Experts of a small language model.
Size: 8 layers, width 256, vocabulary 2048.
Below are experts of layer 3 (counted from 0) of a mixture-of-experts language model. Rows are named gate (a neuron's input weights, with its number), up (a neuron's input weights, with its number) and show model dimensions 0-127. Each number is 128 + 24 x the weight over its row's rms, rounded and kept within 0 to 255. Numbers have three digits each.
Before each expert's rows: "gets" lists some tokens that make up at least twice as much of what it gets as of all text. This comes from a sample of Wikipedia text that the model never trained on. Tokens count by the router's weight.

# expert 0
gets: "am", "and", "ay", "ad", "on", "land"
gate1:135136116113122192080127143144100107131145152112085143113103127124113098143075104094096113153149148121092121136147128113144116139142117106117104143108149121132107113118111129146191126150120115120165122111109131137118171161162123121137121140129095050146111153141082100139141162129126105157110095118146097132127127118073123116114153079124145126153154154117138124100157140095136154101122
up1:133139108115122154107121120160146100090129137152113129084135156113115125129108096120113117073113141126085147085163119134120105167131113110098088186154110123137148137139147108112161135157111136152093086060130144118121135125174151069122152148115110130152132086123156144142120146079112111163082129099107163106161099140112143105141134095108140110144166159158107118134097119085052136070111
gate2:143135117091125148103158135095078129106181092112156190107114108109115154086121111097166119106132120157084136147101158127147115085113125094132127105117124134117119104124092165133128150108115121164180151114134098141109132140118122096138147094178155103139128115116180104129142159141134131123128148092134120140154160147131126144139171128165131112153132146084109115123134118074119129143167
up2:077149155114116126114115107118148136129085110120123092070092090152097095096172128171150135127114128113097128121119153109140125113125103091163137112169099133123137133127128148122109153159147090086116129155154124145146131101121140098137130106151126145112120104136135125121124164142104151123134102106132121113122044182142126153101119163145170131091147112079134129122148137158112119178128
gate3:148099113086114112132097101116103107137095137111112094124092127087097088142113108116163156175132098126146115147079141089126166160118101167116118123095089082104132146127140135124115177183114149165131132162119110092108108130145117137177116115120085172164104126112103165102129114105166131111159133109088148109118094117118079108120115121118127130093126152141123132137125136170130102098159
up3:152125125144106113155116112135104125119097127143095094122125155104109132110100145096134115131142118152103118100086167121153194123123099140072130131060135119143105144112111104098148132141160147103180135137140105125143140131126119074121091084090145153166096154107144155118145122069107149135120116112124130119154132132096162123102142120130098159151145128115129094140115116102105173121218
gate4:136119098168103120130175152100152155154142145115152099108109133154146148139154148127130116119163114133119147116162172123121115164131126116109111121122109102167157083151109133130151116136125137118148143143105146150148131083130099138129143103139111150120147093131101119144084112120109171087139121150097140113149121153112114141121173067123147144065148122155142131117135111142118135118095
up4:153146083170114110124180146116151154181138141124141126137132135178176118091156150130137123114154123132125153116158183122108119202143133119136121114143108092169144105144106121133174113141109128107158138160104145149146119070126088128143144140129127176101131051136114120149110127131144173091153132153116131143141127138125115160133142074134146156087152095118119124116116121120117129101091
gate5:110184150133130096088139153140150139135128078130163103045080107109142133191131145148131062120117141083113116116107119081139143099139177133114098097127140114139136125145144083136130117138131135102145149113109097085155093142129106140117175114128122107160139103130112107095106131125145112142139096140148108111178105133145132162136121131120130108120115106115143123105172121128146114109130
up5:074128106127144117133128112147156128129135077117110129101124113140151181145140127108120125134107129177105124156195147085154167111121134148105063109151118125109157128111097096153140118155186132115114192093092118080104137143176098130120137125104135141142144129123113103081148150102152100161170129135109098110135127187144156167109126121196117162043124136121154128098104123140157134139086
gate6:076138122122099061105086112123108137139096135111135163086103141155138163132125127133138171129102118131138116124125123127146137185146152144124098111155106056084153120137146153109117090124134122161089125107117154164115120127121159122115125133180151099130118098157106149109099124117184141111117080126107136119142087149087140103124143138111125115089093131170116148131118082117112121150128
up6:126096147115156198157148110124147108132100148144095091105131104094128131082123125175136121139124147157120099168115139095110164081094104124115168132099148170154114132074111142156166134178134142100164106104131158148129142149117138133127163135101072150139127118130120139165146130113095097156122158134118128118111144104201121156111117100129136125145116153059144126102084138175144139119152
gate7:153162129124152128119122106111103138177152136130110107123075141109128128157103120108138107097128176127156118188160148151115115133141141158145140095137128151106118150144149137098146154122160147101120139139119142145140118109129135181153131124124140120163130090133097150127099169133133183097164129164129116112128130123126114141116169118173139106120097134123110163126179149148126150093130
up7:150093118135088140119130144115148134088093133130099131137183117142143137084148155165134140162120074125113152077121149116137149129117123127127140182141135114173138095111109132147123089144096084169128108118153103095144153153146111068123131130136120133115116138107183129093142109143122090149122130103107150151137149143120157122120082115075136136128141118141158118124069112118149117141114
gate8:122126140144164147106113132123124125149130123133093127133114109107166132125140096116112103159141116121122141094145089140131149127098108150109150114114124084165106181103133089124124127094136147147083092152127137166138139155145092117149149131115179075139132145122113112127110151118157100166129116123155106121089116114131131170106106084107070146113159187109125096127142166130153081118141
up8:121155134143132142139167138104152137118125116112076113167138130093158135126148109098098138161131124102109105071172107138123153140115102107110174132121122112162128146104121090159136130145123124133094057153162141157127109115108100118138146135117150109137121130140155135147134135123122126167108095120120123111088132116126160157113096093110075184094133184113121090093111166127150113129139
gate9:123143088101085117134152157140137146105094109159117102109125129104116167131129137108102103158148133150150178108128116131115077106120133101123118133168131169141103079109151135105136155134107116113105125101164103118158169133127151092127146073137155084088090073116164127150108128117111131073111117151159134135121111101162106135164141098149120124114106144123124137150092123077160131133133
up9:149128169129142139113107125128145106134155161128167169153146092154119094121130140117152130116068143131114066137141128109126164175118123137139165130074129081108137195115126119154133097150131137158167112150085169125147107140133103180147102188124103161188156144109101127091150103144168138173131133092090142128137147143100119124100120155099139125140160150115140109111146159156124146105115
gate10:116099108109128141131097117143150147087156099127101135120108116122147158124080133162104085103122139131132116121163114159124105125106099121166111148135133102175109148144121145084146114100122122107136117160135096147098084131112108148117112093129160145142131104124130108121140148153117125127127181133076111173151106093132182139111117106049150143094152145162119136128121125151130127137109
up10:087110106125119129114079126149145131109150105116134135096110100085128159116092165128115094069118124150130146094094125158142096132115121119154130098119128106170142124142147109087158122077096153138098092144132116149109104155122121170110164121110165147119158122135112091124144135145163128155133182128124147151137100119150135148100079139102152126148127108127105137129105087132159146132120
gate11:141137117162121147136188106134165109103139140143138136133133109101142099135116129122096115123136119113144134127048133101148139131112137136128117121120149128116144142124100123084152140125167127141070165183091149130108089137133104164124120149145181161110130133103108161147079099121153106098113128105132111123146175148155164129126117120107144158105136128085144140170140099148142125157132
up11:132099146099149117132067134051105148123116117115162129108124168123104127128154127169137117116111127122118138108188120114124149113128124118103132140106116141112119110129129103212094126125113128157166103088137125128130140111116154095104114112147096099126173100155146092150161173142146129133144135133100130121130110110134102091136144104132140112169103119141110144103100147077123132097103
gate12:152139105132129149161130154121129165117135131104119130169121137115138113133113107139133129121130125115117188108162092128135122102122139085144149112132149107133122099128155108101134116125146117105145126108118083074108110120119169131100127145155120137077086091094134106127144095116108087106124104131109133114122156126125134069126149092114156115136148163138140124159106142134131148165093
up12:114119141098118128134137131131113104147099136118125108104122158162149152165147141147127080082122137164141120133138160126135124130143178131094120152140100125118094147166097111125112118125108128147070169128127156097148153157134103157142165148068119117130196146150132100135122129124139102117139132096108124153106121156169108159134074120135099131126122132114129101103122115126116144112155
gate13:121134102117096113138137131127083162099110116116145101114129159132132124105128137094139136147068123130122118159130113137105161109113132133157134072075143105119122097098144181166184086104165118143131123112144142132125084131151156131094117102129134147077137105137142093129099101150138143078145100075131097128114131102109142130131091134111156153102093136152127113143145136161126089158123
up13:127116124115103155128107109135107139138119112115186093118145111101114169132110160114129136198113134119112127130141089124109182161146128124139137078114141134135087109115121182148156123114177154138113156144142161137116093118155163143116117148127131114109150104120114111183050180124168139125149089112140097157128140120134120145130086164109143160117123104160174136112169111158138104071137
gate14:118111117123115143138166129118149089138097118172142161136105157114105138134130168105115143131177102129156116121157090138128134144133151129101171164109128107153170098122122129160122152137107125090111136113127151144137150152134123138108142163117151086131128114165135086167155095117128094162140179123127119182091095106094104186132131076097179163121098106135119148146115117159129124130167
up14:104148135141117155120148107152144174099124147089121167170160117152140144096163122166108144157121144141168141153145125109100152145135152174146152105117108155090141164119131120129132109134152115099121091098124146108132122134150109131163147095104084160128127122128134157109148169102138134126127110181103109143100120184125134113125104162151097124151142111156096118113134097137160114148134
gate15:128141101164104127119133113147092121148088138087122104162139129109125141117168118150135134111113122148114138176107172101125133106135127168111102148128131117125103105110188141152106115084126114123094112109119133085139132144152069143115113164133135155148124094112154101160116159161163145108077136155107133162133147135103144139061140126125106071131151160130093058079129144165160117127135
up15:122109149106146134118110116111159138103162110164123140090114126141147126141096133117121125141155127114141126073144090158132140147124114102152140125128125154131155144148076116136142140163126134127161130143147137179106120121100191109138146110118115108116129167146099145090151113084092110160191110130142136098120102132151122124193113120126163176120094091112164187154127118107111140142104
gate16:113157124128087108143140189124137125129129121128189183150151133115155124093141123122106099147102112119137061114128090118101094153102146137094168139145126129138122089092155134166123146109115136124125100118131128127118128113150104093091096128153137086130135173115125132106107145154088141118094111106143120145155120120118096123114131085133161128098201135158134141109146155159122095110147
up16:144135136145114158105152091143143090144117147138122129134133098125101168185109109147106146121141132106129133157119106129171121133131137120121143159097088119131112136143169162114137106178094103124127124091157133113135116150090089117143142160085149108137147074098119128099100118113128176089094086153143126102114136099120111158136111137130158102116081133135140110163154149097141151109145
gate17:111115137107160138168187164110132174106156119173154134126097102153170145108125108138104133135103206121152160129109154133146109118126116116157111102123139099132157105124102109078070132136132136101138150109154143163116159114090123101099136119072088167159127146098132145102117126126164151150168108110156146099110119166133136140133108138125097146144133060143124150169112140155144107112148
up17:153118148110126143118118125129145154102161149163118117136117123156119141102117079136145128124116152129130116097110162144128136106142117133106127110126108124120163099135096119131099141086138150114134149150167143146109118091053144131112143118108122138100123156139149176134113116109195131151087143139116146147133126175153082108156138086108092161163129134161120140135096139113090141142157

# expert 5
gets: "il", "id", "qu", "ill", "ot", "in"
gate4:130137102146124093166116152096114138142132130129165115176116100154168125104193157135112109140119109123105121167130171092156102095132156119135148128159122134108076128154101161144127096124095125139088131122136105112082075086149152137120113140169151158145135129132139121123100151157129133185145142107116113134103142155156142158154113110127110138121154130115132117120160134141113091135086
up4:139161115145160149147124105098150124121128123118130166140142167103127116126150096112097107147128091168139114133139119158119118137128122124100152158122112098131169154117122090123142111089069156126149144100087139148084138106153108068137148104149127069125112167158138154126100107136098165123111123143132108122133082136110154122136116104162123108112131145108130118129091140109081063095134
gate5:090148103118142100140097143087099143094167114132129149152140132165119106099143121145148121107106074088152118143135093160137090136083159104149137119114117113115146078158108107149120141126129095168107109104139100151115164146116090072128102134143106118136130127147135121108113146145108136085121137166121095138146155134117095109161117122125143178164111124107082112130128096133094134099107
up5:112131113072114102123155109119113147128170111134111130075117171085154125159090149089124117158130130117187149121097160104122139159088101115124135074089125142147138085130087131156128126125136166098135134093124134142076099115107132138156141109157082116143126131115172151121102143152130097130117143100116147125103120111148129118096130101157098104115103128089125133166133157129143163089091
gate6:136098102103140157126131126124165130113108178113146138137138068138094116126116095142119136067168109087098150200102180126121097132161144107132188126142104141141116135121111086133131115151150144104101155146141143132120080117159130121150151103141111134152151126097135077118136141126131114150117143125137182116168078143117098189132128137127133122121089137124143134099100176100139158160162
up6:125132111120134137118125171099132102101119143137155120129108143144115108090182145141121114093126103143089132118116167125122129130153164133134134158147104107112112160108158086123147091110117126091124102164124096120096122112072128126114125104141115151129157114137118138159167079196147129094064153105133141137165108151149122117109112141165137115082117155145170170142087155085120113168128
gate7:139111115154136140144114133110149135148111136119145203153145108117118129156168156172133117133161095135086074112127105132137145109104141151149122132163108110097116121129093119140138123138104156128125152159115111090097106106111068122117124147119089165138123112148153141110123122085162113140137121088143123108169154114114120132108136137118156121096161144124152109129105102119113133144175
up7:135135116148124132152102118130161122153087137138132189177136123099106134145160139149135092145162092151105091108134095128130143103092132147135117123174102107101132109112103132141145135145116139132121142158117097097123110110120073140103129131116094140135131074148151142101134100114141106122112109089154117119149160108133121146100117122133146113084177136123159095117108116109131145122171
gate8:119133110130158128150138131104064128156160142165092128143156151130132161117124154128090135142108095172131154116154127167126156092098151143136140070125128109162135122175131125157147121149172139126122102137111099131136129119139087119202098111166107133161169123124114133144162098099152144166117162111137101126138113111153117108159129134129147141132128136142189119129134114120098108099117
up8:113135167100143133124160114096123155144135079149148127079108112134103137073164152118143101149116110147119102095096135107106137119144156132127114124139100165120111155079126122134135153139133123141124153114141120143102155162162210152116100128112128155146076144124147134098120103139167104104160142127104138150166143158119101121150105103103172124152124144122133085102089124145096116070083
gate9:123156095148172124095140116102129119117118142134094105140103130130141118156110150148117165105121147106138121117037125138182082139096184117102134107138100115143158126149149154139139118127173155124098130147186126141125110150136126126096061113119139162100116086100139186097134123202157097129138118120107062099184110096128160160121104082129140135126149131126089119135114131130130157130122
up9:101127127149134140105145154127127103144166092104121111119111148154089122100112094090149173173148121158065116145120138125160096145139162136102085116127104137144154140112095133113164133171166118158131135131143114158129149154115121125127113125170136154114110097114082139115131114161168105116133105120129129115166150088120100150074135151148144134102127138093142158097085124140151155123093
gate10:161118121142105169144108117096104115159170089086122144152120135102147114129125129131119117186114170105125165117104118163130161106135116119142128133107145118127134140100124136114119138124141080163127109131156100134156124124126090108097134098125111104151146120132137133105095150113139102136153160113158067122101106114136197110150149121087105127141109146121149127099129116137131149100110
up10:143136120119121129077124151179140140113121151136112136145175122164117133151142152106127178115137108104140124070129139131117165129134082128067096153117149098148104160148115151159109130128125142101146173146110079110114134132108128173138153136144151143153106123160132086137089140141141129077116142131155168133126089134107117143127169096116116098107094170133088084118123124117128130150135
gate11:113153133115137135123110128129138095118113129131136074119106136054159150104149125128117138117120122155095146172092131118152117128138145123095118121139127097167158111160096145148134113141125068169128150143112097161105132143089080114147097105113113140084182169146129125174154120098073119134147112164137115128120101124127134101128109095157139100157139124119131159124108151133122121114146
up11:142140148133130104132142126126113137129179162130115177138112151195101095150109154131140146117112130092163126111160137146141184121091116136138149158135111164105124129115153123104113159123126161093139125117137159102147120093140165145082167145121143077179096091108130126124094127147158152150108159078123121141140167121147083172175147148102125123124135115130123137134143104103151122143112
gate12:166139090124114120108146160131096061138149096114152134136152121144122137107107145099124169132155111132189136133143118118122163079123139086135113135099173111128141135120123162138113116164107099073061176089135167149078144128121168123099105088121120122149125107180120142126154116136119153109136142109173121139127139120132093147171068109097128108114143151135158139140142118136135138111095
up12:152132134105127119122165157120127114096102128132121084128126135145128141124110118149146150120159122141156131165171156142131150098179155058184134123094160128127101175110123124134102120132093128111100164097180145137080095147134151125110113081135088096110143111155130153152142134215114152124159158153151092107124116129133114132127091117145130126108124135121138110158146133149113133093096
gate13:150128138131116141130165089087113095144145145155115099178161134133127147119147116123129120147133132087118130161145113172127078126156109123108144144102131197182116135141123123171129163149110150138139116126114163164089144141119129127139135111109141151135150146137172097134161148120144116087126082102140093119096144095078102118126173112147115103129146150124151150144162156113159138106115
up13:114148115150132142094146141175119161098124114149096144108119131100107116173114150137120115122129148142156122125137130117124117078116124111132122130120106134133138110109127103152154144171087145126130116109142125117137144147075171068089126131161176118115131127166110134116086125120094150102121149121125173144108106117150162131155113125121104146167103085164179131129118065126120100133092
gate14:116082146147106146147164133115147069152119109137181108140114176108149150111128157127123136124099090131117132118131124055116109125117086118143083103115077178187136151145130120128134141116123137118156177143128084123100149107140141159139122165099113141134133117162118174091121077111139175144124147154095071125116131099135140150114134100141116153109094158104132149094150138115119079148137
up14:147127106116130136126094111186115169096114134140078132107123122138150118149105107131128129119172121131136135151124121172159159147127138105116132127159174105105170123143123123172128130147116127130142068113115211132165112187131104111119134111133108141125096140119139071165115153137090100111160106102165124117109128147110151124092155148089133093135178115137130111138124168131185134117141
gate15:101126095131108181112141087174132141134116107097140138126092150101052147177156137129135121127113142132098067129082171124101139128108150098129157121101144108136128108129111109115121103137136125116136131157138106103119116115085103116101127141196140134165144137098107123167097089116096123159115119108138172122124127143127141132133145165135162155169153103118147147136114115091138109161154
up15:151116116142150115141109169133138102143157111125066142076145156158127156091146151125145106102153123121088136126159138148082110126126121141150138132141125139163086131143130125121095161123145117145154110165105156121118110126150115138132133071139169148173100100168103124145176135153092140125118128122093157111136108136147187143107119083072109138110143118125144105147116122105148123161119
gate16:119125130138112152119117116074138135135133135131153085090094077119116092129149130122081139131142151108137124131136103138115130092126238127127105194161129156139117164125135124155154135175140117157137124120150175088093102121177105133100195113129143112140130148140125158125140131159120100165149145163141172170110116150145131119190134144106131137105139129148127110121100137142094109091145
up16:186111163139125147124103095088124143136139124133146075125112101120111161145120109120133158102137122088145123110104105137105123132108151106156133096144097116120130160143095140175116140115157116141151138151144079114069108120164071157141133143103126090168107093130123135157129135142112141117143130121123106144078125162106136106151134127086117122104116145160151097143120119152153120136128
gate17:117149106154153112132126165117148131135129119159130118119150125156192151171098077164140116120124100116098104139135111135174076113193176171121128127083158113052121110074144130104132124137167133144132120114144158125133146106102155131145146135099066120176118113124160139122155115159159102130103143092110136129141128125150112156131124183137103137188100141111134139137133121103129095140129
up17:166094113154110139133175091167126171140116093139139135135110123137154121118147155119140100138131156139170098141117117103098145164110109126135118133134126119145165168138131172128122089117121152149164121102124169092167090155140163140101139119124137113146131164090121151089174103149071091094083100166145082128116112129146125174154090099116141111127111093133130106079129137128120090123119
gate18:138134096127111175118107110159093158141104152118145138142104141113097100134122142135156153136131152106126121124136144128092145089142139170157180119109129070136128126143082128145110102118147057082114121066133100142147138129119145165140162101126088106150161169095114138101095083134113144171146152144166157140107113097143145106127111095134156146146140116105118113114148171108123149117124
up18:127189137167146151157164158181138127131129141116113142116164143112125116120147127114150125115111132073089142119167121129135152148142136093143116102129114125158119116110127124137108117117111157169160116120161122079131155158131119097072124158122076129100151154103178127157081118110128134130155113138170138132119147094158123127111101146123123124145156166096116162080171120125111134142151
gate19:146151138140115155136124100139106142148095155159200119157135142111104122165088143147149095168105103140168128134106158128135130117085082136103200154151173121101102120163129136167146108142146136135105148123118156093111150154118155115093122154148150144200142130161113148110118116136136112109095123128139089136117119121113127178124124112132092134102147148146120143095125125122124098125147
up19:116112170130160157093109154157134126129088139110161183090135133107150150099147109125108079072145127107123133109118149158112111083080152134136130115115164128146125117132124156114130123117133121074126138084136133114122134100135128125104122153124128182094071111123137108124089096121117121155120172162156137053122118101144104125119107131143098147104161110133109166174090095125163169124138
gate20:110121148102149132155103138107109145091122101167115123112148148133120091087143180136153142101101133129120159104123139101127085117132189130164121146166121129155142120120100146115109128092101131097137145146126076136131106139110109129166119132167142123149139150127124123145155129172126119129093161152109099150091100110105146124140166121122106162121093111096127117091170161098123111166144
up20:107130143114161125151101119112107117106145118160119126125161122150101083089146194119168136132084153129124152120114141117147091118108189124184121164145113142132140107145106165124122133089109114109136152152142088152099109143101116120173100134178138117142138154120094133169128147147124123154098134133113093163101110115117140127141158142128107158117111128110150112096168140118122116184147

# expert 20
gets: "om", "ic", "ig", "ell", "ent", "ens"
gate1:134140116143142106128112156109119108103138147191160123161117161128149144072147099105118122160127148142153130135124148144162094141141183123150125157137115121144142146124134141143128092096134122135114111150140146110133125116116110122086132117127156106155143162134120135105132116151129146143133100167134118101108090106117149124094114128134161121147146169062131060132073140133113111128124
up1:150127169089146114117133144128125081087113171121135134116129144093126154125157094121115149142097105133109121124164212138106121145154140122120112133141127075116117154121082131114148130129129108154161126142103141120140140134111124116143116126091128123121121143107131107120070162094132131118150120163155121194125093127123122120126137162118153103186135146117126109098093129128084103132121
gate2:097139079196122123149189111120110084151120148129135140116100083135133103125134135115109132106140127161103103143092106107113123133098104108117154163114141149182130118130139124150112108143128145110084131143088147121140096093122150137122160184143175139153145133124138100133165142117106151110098135141120159124117116111154098092128138107109112181128080134112105126075153103125107111118116
up2:182104126080127100085112124113112163116157110111120152160100139105140164112110115116152105157151142124136158140148114146131110133170121113108126134142092113111121094127121121134158138146168140140109127107124117139098118170158076118152084094130103098122127084150126123101110115112127124177093103149117110113169154157087170161077108148119164055153128109136109159168102147156190111153110
gate3:124138102105120167117123137111131149119113095095120109138127157091116102123156162168135165097144115102109120108097099141126179127121119169116129131110106140126145118141126144182146145129151127111137112082098103112135132163167104132117133142118167127135134126148137124115151105085165157106133115136162097148081093135133096134143121144152156135126170106102107123146124132097100067111135
up3:141102113168133115109126171139164117139110115096140130113135124146143105120097130113165121112131162133136125148164070128133094136145137131152124135128172141085127138153130118145132130111110126148132115159109127154157150164156136130082108157111117101140134150134153114108111115143153174111171135086179147103171092180133117121117184161139144101088127121126122100121145113134154060140094
gate4:171098159114132155098081175151153095165161125141139106145123135161122149135103120135132067117136080103165129166143112141117135124140119129128166149128147081106132100147121123123159145133114122087095110150155125134124138161191133168091147099139104161135120139129117142158069177145151126112055105152111105102118127156136136126136119163099120141136095114114122120113129144118139153184114
up4:153134144132118108119094112111138122152098140115107121184100160145120150131153159084136147132112077125126118150165146120144125121172142116168181179119101116115152168171150128142093139158123111096123120134127124138095140145134143141126167092152158123142178157099147125148097136172108145106114104131075149084129154102087103149111123147117144121111093109116115132112130124160163133146111
gate5:135161152136123135103109156072120178132146155157128169134138195141102188153150125115165150155142111134137091131119139143134125104080126120133130128066077117123126127134119141126141127089092118137124104119080126144138083122131133109087150086104136140103115121108111149133114084190156141126159130139139090159086144102104097111135159154107153125136121143110141145172163171122118142075124
up5:120165122108141151144120155121066122105100145114097096118098133135135162129134095151103140115078140103126135115128128147139081129138103118081107139177073143118119114122170126143128145173123114097183178115123114123112127161137079130137092166140095157139122125134142105120178110143087119151091108157155127123109142101127101105139144109124084110104150109155153121158100156114159112163159
gate6:157098104119104141124123117110120146130100078082120154122132146124118113144133110130104112099125073180114109168153180117131122102121150126127176088126114101155127189141142120105180125142126125093125138107148158132150140159170129119129125145143153101163120108152097169139140105111087061140104116126130117116102150097143139148116162153154128157107134168145114129102126107127140121178108
up6:140138117093101136109117127063112137150077093088154156099130140136122099122132081116104111103126108164142110148151153127133138111125139124120148104118102102172152180131163134116154136117126097115117158123134149120131125129152117114128147167156147087199126130124093165098141116111072088137104122139119140151109166138136135129126158122162139183098097140123141105111129128128143128152140
gate7:117124140114131132139121134157130136104118116153156145104148113123112119093128141140110144116114132130162108115109121130161116144110120124097121170099108114127144158150144149153132118104117144092146153144106125161148163139114097207113149176125146194108085145116095127118148162157139141087119172118112131141080161103167119139163117144123133129122099095144097178100149168148156129141117
up7:108144096145170087102159158137109132126098125141130129136145125121100114159123145146141103154132127122084133109108177112141115147161120106144144100140124151143133178123124119141107110168128161085086126117111139126116119144107117132141148120106141157151132138125102156107123145085118107163136091139142102151129098148114127098118135143129147104135122155098123098121170144145154100121108
gate8:064165144138139144162153155148104118127116125136150108125113135140139137102153118134112106087141117151118149113106112144143139119098119134123133134124120152193156117125085064149179107153137114176103114090114146119160108087127144112146113059108117164137090100105164124089103146109143183127143127150126115118113155127097103125138149133115121112168125106120154121147096099171123151170111
up8:174121145140126145155133095075142138162124098114110126137175112161112124106158062111138084129067140119129128106133139092148138089081096123157125115109132141114139136121135092116097113104136102162189115106144148129186142075136163114126110100139161122097102130086117119116077164135125115102117113137137165118134140153097132118130133155122101103132164134160158118137103152173141150114141
gate9:099147111120101113144089123131113149126143175148103119142119172105175142139132153115121102121114140138184115098149136129137146117141128068088103151107075144116115112137149123101111135160158089158124160168137121075144118086152142111097105144102154165118082142132139116168118139149119112129111108117136152090163134110115129109091146123160098090110119123135176115116105127091110128090148
up9:102111170144163155137154134130141097107148093175126153123122136137125115139140080100106123141080114109180127166100109149137142113149142147091138132142165138129099146116119139121172130132134098130124105147115156118135110136144176135119138111132126142087108128149138118119084131144149180116158126129139108096125121136104126147166102136137138146157099124152117116183148077162119118116136
gate10:115120136134124129129131134140117166135098120105116160143115078162149120107163108130119141130080150109132138185110170111098124127138129118104139157098101095098101091149154105146097164138114125146112116114130104155149130119141117126090175134128144109094165169119161131156163187177125132120181112111160111107138116159130113119150116182126142096129144123112134090101111173090161143098154
up10:104152111141093135069158144142101144136137099141117116106128129088111176103112111115117168135078116109135121143126078113140122127105120084116147125166147118149106163119133132113184170164133140137135111177133126109148116109135132111130141114112183126182125120112109121090146105130150146140148121107144083147183159114122150127129151127133097122129143141145114130105122093084144109104119
gate11:074163138136106102122135126138148119112140123162121098138141119118165102155156087130141103147131102113147101115169090107166136105110131111137140132109123177110175167150121104163144141138148074109150126132124090098121122131138105124146153130131145120069124086113151201173143105037140106115119136104140109156142113137125197103128161154149102101134160108122125121156135070128124159148123
up11:114076185100144122138144114137143103126088098150085078143170088129107144100129085119112108138130116122129180148147145138116119111128177102166120163129145121161163111136149105155119136151134135126154096135154113103116130089149146067096135096105115130054144128122145098113142078125157107098125153132131110141131138124151117106145123131079138136138136120108109158143136127121140124138144
gate12:149094089114119173117122101154102114144121139128147134111103156116119162118151136116122130136121111113173123152164104125109162098158160152159116156110143124171147133102122140119118124132163157150128118119166165116132112181104107092104173138143157126126144156122159117118119174139133105091140157153111138120083099123107122130167142106133108172169125139146140135103138141170150154156147
up12:110141107130144133133126059116128104117158132135165149129091135141146158130137143110151146153122110096111146123145099124086088134098124137141116122119134070077126116130129145143147126089123132167126073133136148121149150096168151107136120116136140140186112132133087083150143130131103117127170137111115110121100123077111093158126110117172154110113117127114116127129109168126145109143107
gate13:139123116130116148092170123096131111095116150127133082133128117112100103087144142145098108081109102143100109101105103144118146126101104159108098154129123109125108129148143150133128160127166143094124118085117120111163155097104135128080120092096126148154133133145136164132121077118095147174124108116149137159124155134139090109116143115164123123121113081091124118165153134097090151076107
up13:087136151104095107162064159113144190097116136144127083126164154154128144135084156134114143119133120143099135120123137134147154135124151122167123147118163126087124116120077122111168130093119118075107120092095141158133135137146122153096157112133145136140146167148152157121090116092122173118139145078153103124142126156109142133128152117106110140175088112138185153077087102126121137144109
gate14:115153140100096117144120130139162154166128179127111114129120123111143144140165100156180109137097182083140119131130165125110128119110103140187139167128186118173135165095152138127167125114105128139138119122102133167119129125106099142148113074118150159134119131113155141151137104149157121104145113080167085107137165156106143138133123141130156130137153126166115117170115156164098098115099
up14:158168126119100126115160108120168149139111130147106172072115161077142120105128152124108097129108144147118082115140141154113140092122113167166087101142104108135121140101183139121172125115134160113146169145142085123151125124142146136142161124130150127102081119104140165102100119108082156141132129135176148140129127138104098103106136133168146114110132110114100146098095157164104108103139
gate15:142107110132139160152101117123136097122107136111139151180153171107177120132146105111162131135137146176122129150082114089124118128133149122136130128084140124109123131159126129116118153178137116081139123161106154090111139130102104171129102093157132100140174097132140126163155139119169130153145114136137124129102124121132130142120174155132163122144119150137117153171137141080125110085105
up15:097153139123136140149160089160133138156145136108137093110069061131080165098114189136113084134085120127168151124127140119146120101147124097104102130130111138121103097132163132103138129112118106117123136112115084134119121184139116070108139143133166116112118116124133118089112098128122098079134124139120133100158154105119141087107077151114147106145175122112095140134144090155144109148131
gate16:119187085139182164140111089122127132129136134113084145128137139131124093108111102133095161118132139117101133133134150102071112118098152095152074143114139100155124140162113125121119116104138111103125156107127167115133103103108105138166125156130116112095115109117115091122131094195110119143102134113120117112081141165103119104101127135120132137117123139153140073126147109121151158132180
up16:123172085147164175147142100111109129129119105139084152087151123103142089103107106141090146111135148135116146122165137116073116099106157124131102171142156119142096113155104137120125109130125115091111138110147158102132143129101124129152097111147095109093121138160103124132127105155107138153116146111112137086091143156101124136108123142117112115114103116125121088114153087120122168133130
gate17:109118091138106103158076119160140138113160128154111155141157109129102111121123123127111113131113144123120099140099150080074117117149132091172120113170119099150117118131087124127170129109162129128135169160144141145119083064121113095115181143075126162150146128123104162123089170068102123172160098130107171108113114112144109067150105151084174113141132148113135131188115146128127106127122
up17:156167159142139135111153088114109144170130139102145174134149140111132152101146150148140143127153099142149159123130089175176114124119124191084136145122104121068155145144174148107134134148118127121139125159136145100102161168133133159138125137143120059142113127123149078121147125167139143114141142116117132126117133137132136157127093104151101115107119121089125098124139109115118173132154